Weights of a small mixture-of-experts language model, trained from scratch on English Wikipedia.
Training: a variant of Muon for the experts, 526M tokens.
Below are experts of layer 5 (counted from 0) of a mixture-of-experts language model. Rows are named router (the router's row for the expert), down (a neuron's output weights, with its number) and show model dimensions 0-127. Each number is 500 + 40 x the weight over its row's rms, rounded and kept within 0 to 999. Numbers have three digits each.
After each expert's rows: a language model's description of what the expert responds to; "comes before" lists some tokens at least twice as common just after its tokens as in all text. This comes from a sample of Wikipedia text that the model never trained on. Tokens count by the router's weight.

# expert 47
router:533501573521448456456484541471482484460463508478522506453525452574489545549505512452480499472537466498488518457483553484564499552407494454460467486475562480484443452521558501473531545508496495473469421470507494535425534532424527599508469553595506461475503475447490522581479475469505474507423498466557529541498543540416458517560502483574543585492502496482532462520513454546540541474513
down0:500526428530486537463403456531538556495532532393488537521504504464553525505500508485472520563481479499571504492456444554410621446574474516550462566544492565519505500493469496451534455518497512559463501476462549565498474461502491540500531555504514480517545505426478471546448536529497547546482482475507491549463496453480565512491515530540526566501483449442501489455464448549451534465450
What it handles: Adverbs and auxiliaries
comes before: " as", " to", " in", " the", " a", " be"

# expert 45
router:545538545556440446479479535475453537437496497467539488447486453483536459492558549442460518500566474504586549463463495550544525518448577462452455578510546490525449458529485486534463541466454455460445476546465543553460526550461494553543461487542557447485535474470547539501424510498568530532459517516493450527556546561468464442484463453531509542465547500508479473517469436517505564484534
down0:547507499473466475504484519500546487526425484562490479521442529493546446501477496573515517488507527512522514492479503560471501475488474454397497538483528505447538481529542511477450499458450460507513522490498483523426523507522472400545543529398510455459449458485411477474545475475521507571431501509446459484437431534548518482479547530586525469478559406470518441528505513469545428457421
What it handles: Endings of place names
comes before: ",", " |", "\n", " (", ")", " and"

# expert 2
router:511472541530464470484462509471456584518536466450545472481511465528495474496498518514475491500538488483475608478432494521528537512455571474475456506518541526545421473531466493559496526530496519425433499493446523503505563478495497511502405553512571454541497479457505517551516509493629523553510502501494533521594486524471441467511412430520540589505521455554435506505498446550533531470532
down0:469548527485524519500500516495514559553495462476474480563432428464465550442528528472474568467524405533474477538471493478505470482408535562503521540495551520446467482518476515582485536484555596485507376506517529519503558494503552455429510437459543558531523495494494526535539498436545506515414529537469578567526479480455517518547447545510487513566536505503479479506478554493539494524488
What it handles: Year first digits
comes before: "0", "5", "4", "6", "2", "3"

# expert 39
router:526506531520454482493479596464462552503471498490523549411541477556523482530534543410509441529489477488438588541482464491556531577477460468466471500474468543524458442525480525503498556451505484444419470485488550511488533549440557539520461528514506463516547436482495530551495509495527535567442534535481499593513519480450440463442493449512537506474485503569553442531472469523491520502599
down0:540565502496496461546514470515549507493569427534504438524421447517578496560485530470511519576479504491527501476537555542519521485438457524485446463488483441462576466534470456484528476512527475541479509476437508451461535473527475469466479493503472532519511525525439558456496563488533419550485431502419465461476491450505551621475480552469443521537565454529546577494524475486445537481494
What it handles: Section headings, See also
comes before: "==\n", " also", ":", " ==\n", "==\n\n", "\n"

# expert 4
router:522523561538500492509523559491453507435527519453508505482514498480490498488552562419467489577466521468526518529397484488475486542461526447490500498557529517469431460502525478454509510438473455465464478496491521552520471625428481560463471471537533501488482495480502560490447493555515513506428449504581464528525538575514479542491406443553532560498582517517411452514516462496487507460550
down0:565487478522448473554529509496525486513435498478603518459535462474479510477479481514490545530520488463485476498521559466492488481491465459492574501497540505455513422579536393473512520569495445471446461440576551540425552421490562472453507538535518505513460513453488503486499534478506565500493497507474457470497446575453473400534522481462477472464511518452495532443513453539542434556575
What it handles: Word-final name fragments
comes before: " |", ",", "\n", "s", " (", " of"

# expert 14
router:550472543566459452470459524466456534434482481456539512449502460486539469452541555455467528513560486506566552442464410530537513522449558457458459544528585480510462459543488517492485538472447457455439486528467551531472506558477494529537447485564557455489529477471535528534426492496570511529453480511499469539552545563446468438487469457542500546488550504520489507533463446568511560459536
down0:501523541494515519467502525553491493478500466517499444452501463433486531475553523443486480482543510481559530546537486450550498494413559468462551522502507525495568503415505430483532491407603525548509494453459481522568531565461508497471513525482509499374522505531501468545486607470503445533532449526566475534450468493498476486554489515550533452427500469530491528553465532472547425474504
What it handles: Sports results tables
comes before: " ", "0", "1", "2", "201", " |\n"

# expert 32
router:521504494582497488503485513454469503445483481447522477429555409501528482561533514449466519478494491444525562491435440464525526502475563469486451541547587515493377498533510554527472520440439480421492439523489527504480511550507454559531455527520524504532500476503543556522486563509548541536482500523480518519586501554513496499494447447496539591420533470538476485496488478518553575477555
down0:509489490473497477526580551548530463552463460504532376494451465576487493561484498476504523457567491495500498499416465561520575497481574459504513481509463515517408524503470517512484485473492527532540514489405520541464478465561463508518503492471548468555502488443525455495477464517461515443594555600492514537563525473498537465478498513546440540497466495504483453497520453523406465424481
What it handles: Year final digits
comes before: "–", ",", " |", ")\n", ")", "\n"

# expert 40
router:526501509553494485434498522491459495513474514415585485502506488480538455472564554482431513539544451528506542474446468483563563502468530488509485526557499500508460456548484534465443597496481474421457512579468502519507573574437494482522430513537517508523512432436566531558530493489594474540452497481469477518533589494440487451477498456531512521506548493523503509574490460487489586474538
down0:528583563502521497473532516490538576485502484522601459453522474513462492538605515510537538478517554466507493505481469477447461500468506486496442554516563447582495492523483472416477486524541496435564449502505528520446481506511524556442477443504543462517556575543494525541480512535460541479485481466533480460537547555509532544611490534460491452517487468499558486464471444557475515400520
What it handles: Space before numbers
comes before: "201", "200", "1", "202", "0", "2"

# expert 26
router:522516511507495474483520545457432533451490542454522546405534476583526517538597566441507454546530470484473520570483504493560503564440476465455454504503518530508445471547491504455486534507475465482452472516500550496558532598424530503494472460580528448501554417466514562500483473495498505541490508530530502573532516464480465511497473470523553572491508483569428439489454427469474530496536
down0:500464515473472470507473497534544408500493440532462520507520440456492428509480517520459491535527505465480467530536584452448560506462510480428548523559561523432508520461487493456493466480621472526461499470542461502462401503461499491497548480481440497531472445473499475538438391450551394495559545556421473559468472481542469504487493507488536544540498483473525522499490483486519481496557
What it handles: Section and category nouns
comes before: "==\n", " of", "==\n\n", " ==\n", "s", " |"

# expert 51
router:544516543553457455460446537467451533451474480459530509467481471506547444484542557447455520509550473526567547454462482587552528525450578457458458571537557451486455466531502474504467546463450465450438474537486533556454522547477474540559459528536542449486529460464523532528428523494570506533459500514495459537561540555453471441503476453535519536470548503516481486526459433542519553478540
down0:515543467434472516548499515513517534447530481524462511526524485552480522539565511569551550502635482481502493463506511474371478451447468515513530449536436506550530499485533496452479533502506428493528503522515500472434470468431519542472472556522441472505515488564501537517543504484459519564540525557498568528505525508502584470543498443467600560521525539501478432497470500411544487485507
What it handles: Copula and table cells
comes before: " |", "–", "201", "200", "1", " |\n"

# expert 42
router:508515536485477493447566562476464520487482470473563535447505455523481455567551511421522458561489475516480584512482536486535509540482502457442415472495519561513483487533458501525490518439469493456471498479443554539535494596434512587567432497505556424486469438488486508565503522474513509548448494493486522561546535504491477472455451485579529526456479513560531428509475422492493522560547
down0:473455497526512540479481530514489468493496478528387526475469463440444526548533506563516502525559499532557505536511403483518398459536516573473471550540545502524511491540533584376566512533449451539454510556511480409516473531522485540545513462562504523514509488482435483517464471462467529491564530546445489495493443480526495538502495484543464572449520522492462505509468464455462442550501
What it handles: Infobox field labels
comes before: ":", "\n", " |", " by", " information", "ed"

# expert 63
router:544529535555452434461455505470457524468496484462543495475493463504532476433550548452472500505559465503586538446462471568553513516455535464444457569561552424524445475522523521492482529493447460459471495544459544540446516535481513558550454516548551455495518471463527533517385529476549507538471522517504462546564543568448458438472475466533562547479518525513497481532476437518518555520521
down0:397514493494465549514530495492554491447526509517433531528511460503476475472504442415505445506394495542503505482453472542415563477495514500560462514537462552500551496536442468474531506538498556511515504461506522507504434525547541471443439542496561512491456498525440498508551476543497496526512478533502532451531464493507574558448590525553494517483466526515424488595458548506583505490584
What it handles: Infinitive to, prepositions
comes before: " the", " be", " a", " have", " make", " The"

# expert 35
router:548537534541442425448439512467462530453488469469523500470481450513506495455531560445460540511561476468553552454455471513552521527451555458464469572555577411495447466522524553473463543461462456456457454537483550578505505517486518540504450482579556449545527475469525536506453520519594484549466527482505460539545535572464465458507474463535546542474537496502486508517471438514527534501531
down0:479494497501491547481516443476506477558506472496498491494539569544496481546464493461478497515468454517521532542492491500478578531467441497500516541514484516548480427573534418468525458455497439449486538559503447469531499473618490533562497515577437446519513539482507533526517495482438514572428519501436572442422575460496505564455452416462498502560482535493573457556522464476521475502499
What it handles: Locative prepositions
comes before: " the", " ", " a", " his", " an", " their"

# expert 38
router:547516585528486493478479547439437606456516498466509514435489484510510512555483557480503456545490529510481558505502472558536557515497531393468476485545513559480450468500499455478462533459499498477435414544427556507513503526498555577466486469493493456473496415466478522507435528526512551466449509538559498537572545503428490500450434471476430540429533537571477505521504475478506495481523
down0:436479466537488514425443518507523483553544568453531505469499514477509522519482537549489494488527514521558517458561520506428511486517498497525535368465555576545474542497488497550502520481486495470565566510500495554511617452425453530508512525405480507491433526464558498511502473518435486473536402509448496544478515564480474507525525443493538503531524470493459490530543486501538444488399
What it handles: Mid-word suffixes
comes before: " of", ",", "al", " and", ":", " in"

# expert 23
router:534499534569518497516499483452447539489450473446507498420496439540501539523541520435474523509515522443549602467444440500589482496491541464469448551489624509560443507507542554520531505461464490460486479551466539502465525518519484569498482493536554499499494448506529571531466569559561512514499468528549461522598502508522492467518485493487498524467607489506479489535474493489535583486561
down0:496529500521510501442430561468477525487473462497473450512439503535496468467482471471474516539530527485548504486456473510471504544532473468548541486472516507505594584475572479508470498492411579504529533442512449535580535500505519515506517531521475538551520504504475463506413454533506473616506450573443454463500545603479462451498552568530428506526521551490518525496497513551462527484399
What it handles: Year final digits
comes before: "–", " |", ",", ")\n", "\n", ")"

# expert 62
router:553528544559442432461443521476454533440487511463532472460498443497536464488557568443456517523555465495580544452473476558550521508452569454441451561514563454525446463539492497530458548477474469462445464532457514542455528538474481558561466481530564450479514464467529539505468512466572485533459512526496470526559545567459469452489467458524527565469537505535494493507469437542515545469537
down0:457529533431412483500441479435492530509550561548466478549445465471446484578522457531561473415535431523501534451529551615499517437505526494503493489495505460556565497488533493475531478444486436468499446542587431483454480485530526486481488509491468511516578447512510506563481538492468499527542522479467524513574539489478575510484490489482551464483498546490424506507559486488501461414499
What it handles: Table cell starts
comes before: " ", " |", " |\n", "%", "°N", ")\n"

# expert 43
router:552516522519472472512515491464408543509497496431521510453503504564540534523539505428463479563536392490474583523425436508535513515441549488478468512482497516513448483574468572497521562430500427471429509453454526511486494549405545501503461468519528461523570497474556527496505517460567489539474546553499527510521505486474433526521464475499510526459471518527460449495487439492486512545606
down0:556533502447458410516590426549502557484430434490469524437496482504522535519519484521485500489573510545440551482440498502491534546496477426487530533562505495455489543508542463489457518502504467495521432425440536456478454459509577466579521480483479412541450502497523449467521472492501487546538549525442472563489552473529505486520493483482568538491469576502426508515463465583487484549507
What it handles: Section headings and table breaks
comes before: "|", "-", "==\n", "The", " |", "==="

# expert 59
router:600482526547488485471529563499459549475519491466542478497459503498512462453521565486480433504508485565482521506483482447527556481503451451467420503539488512543497480512448492463531503485489456486434454502450478515466566560423497559519488495503508493508521447446483525476540456509546555516469470553477490511575598580447506537431411486579513526427529540578550466532435501533553519527512
down0:516526464503416511528494556563476574468516479439505499493516474504520480491472507450562522520550467431502489502555508457458506557522505519509551497531530526484450540498424555507447500537462545522485530540493568529503470580495616500521461512542480512558502503455501487507510497463529604461485518589469467459473460408445524501468434455496447536404512524528555476523498394541489505504492
What it handles: Suffix-like word endings
comes before: "er", "ers", "ing", "ed", "y", "ered"

# expert 27
router:557519531552453431463477515463445531448496505460523493462487454504526453484549541445465542510547494510558559466449486562544534526440594465455451572500571444489441464540519498508455555466460458462435492535462526561480522539477469541545452479537542470507532487468518550505444528479569487543466491521473478531558550571443455458492461459546524545450549514528494494533465434540505556501537
down0:510582477461521429487455441476441499459471465419497491487508472445531503501555502496495506530496482473478548451501515527566486468505488498607532432442514550581501478539449507512519529495461508530537451583491508459434587461433499525491495511592462519468429554489471467498428506509508550442515495445498525489518451462520446494495480488456524468466515518459500532528486580424469549433427
What it handles: Spaces before numbers
comes before: "201", "1", "200", "202", "0", " |"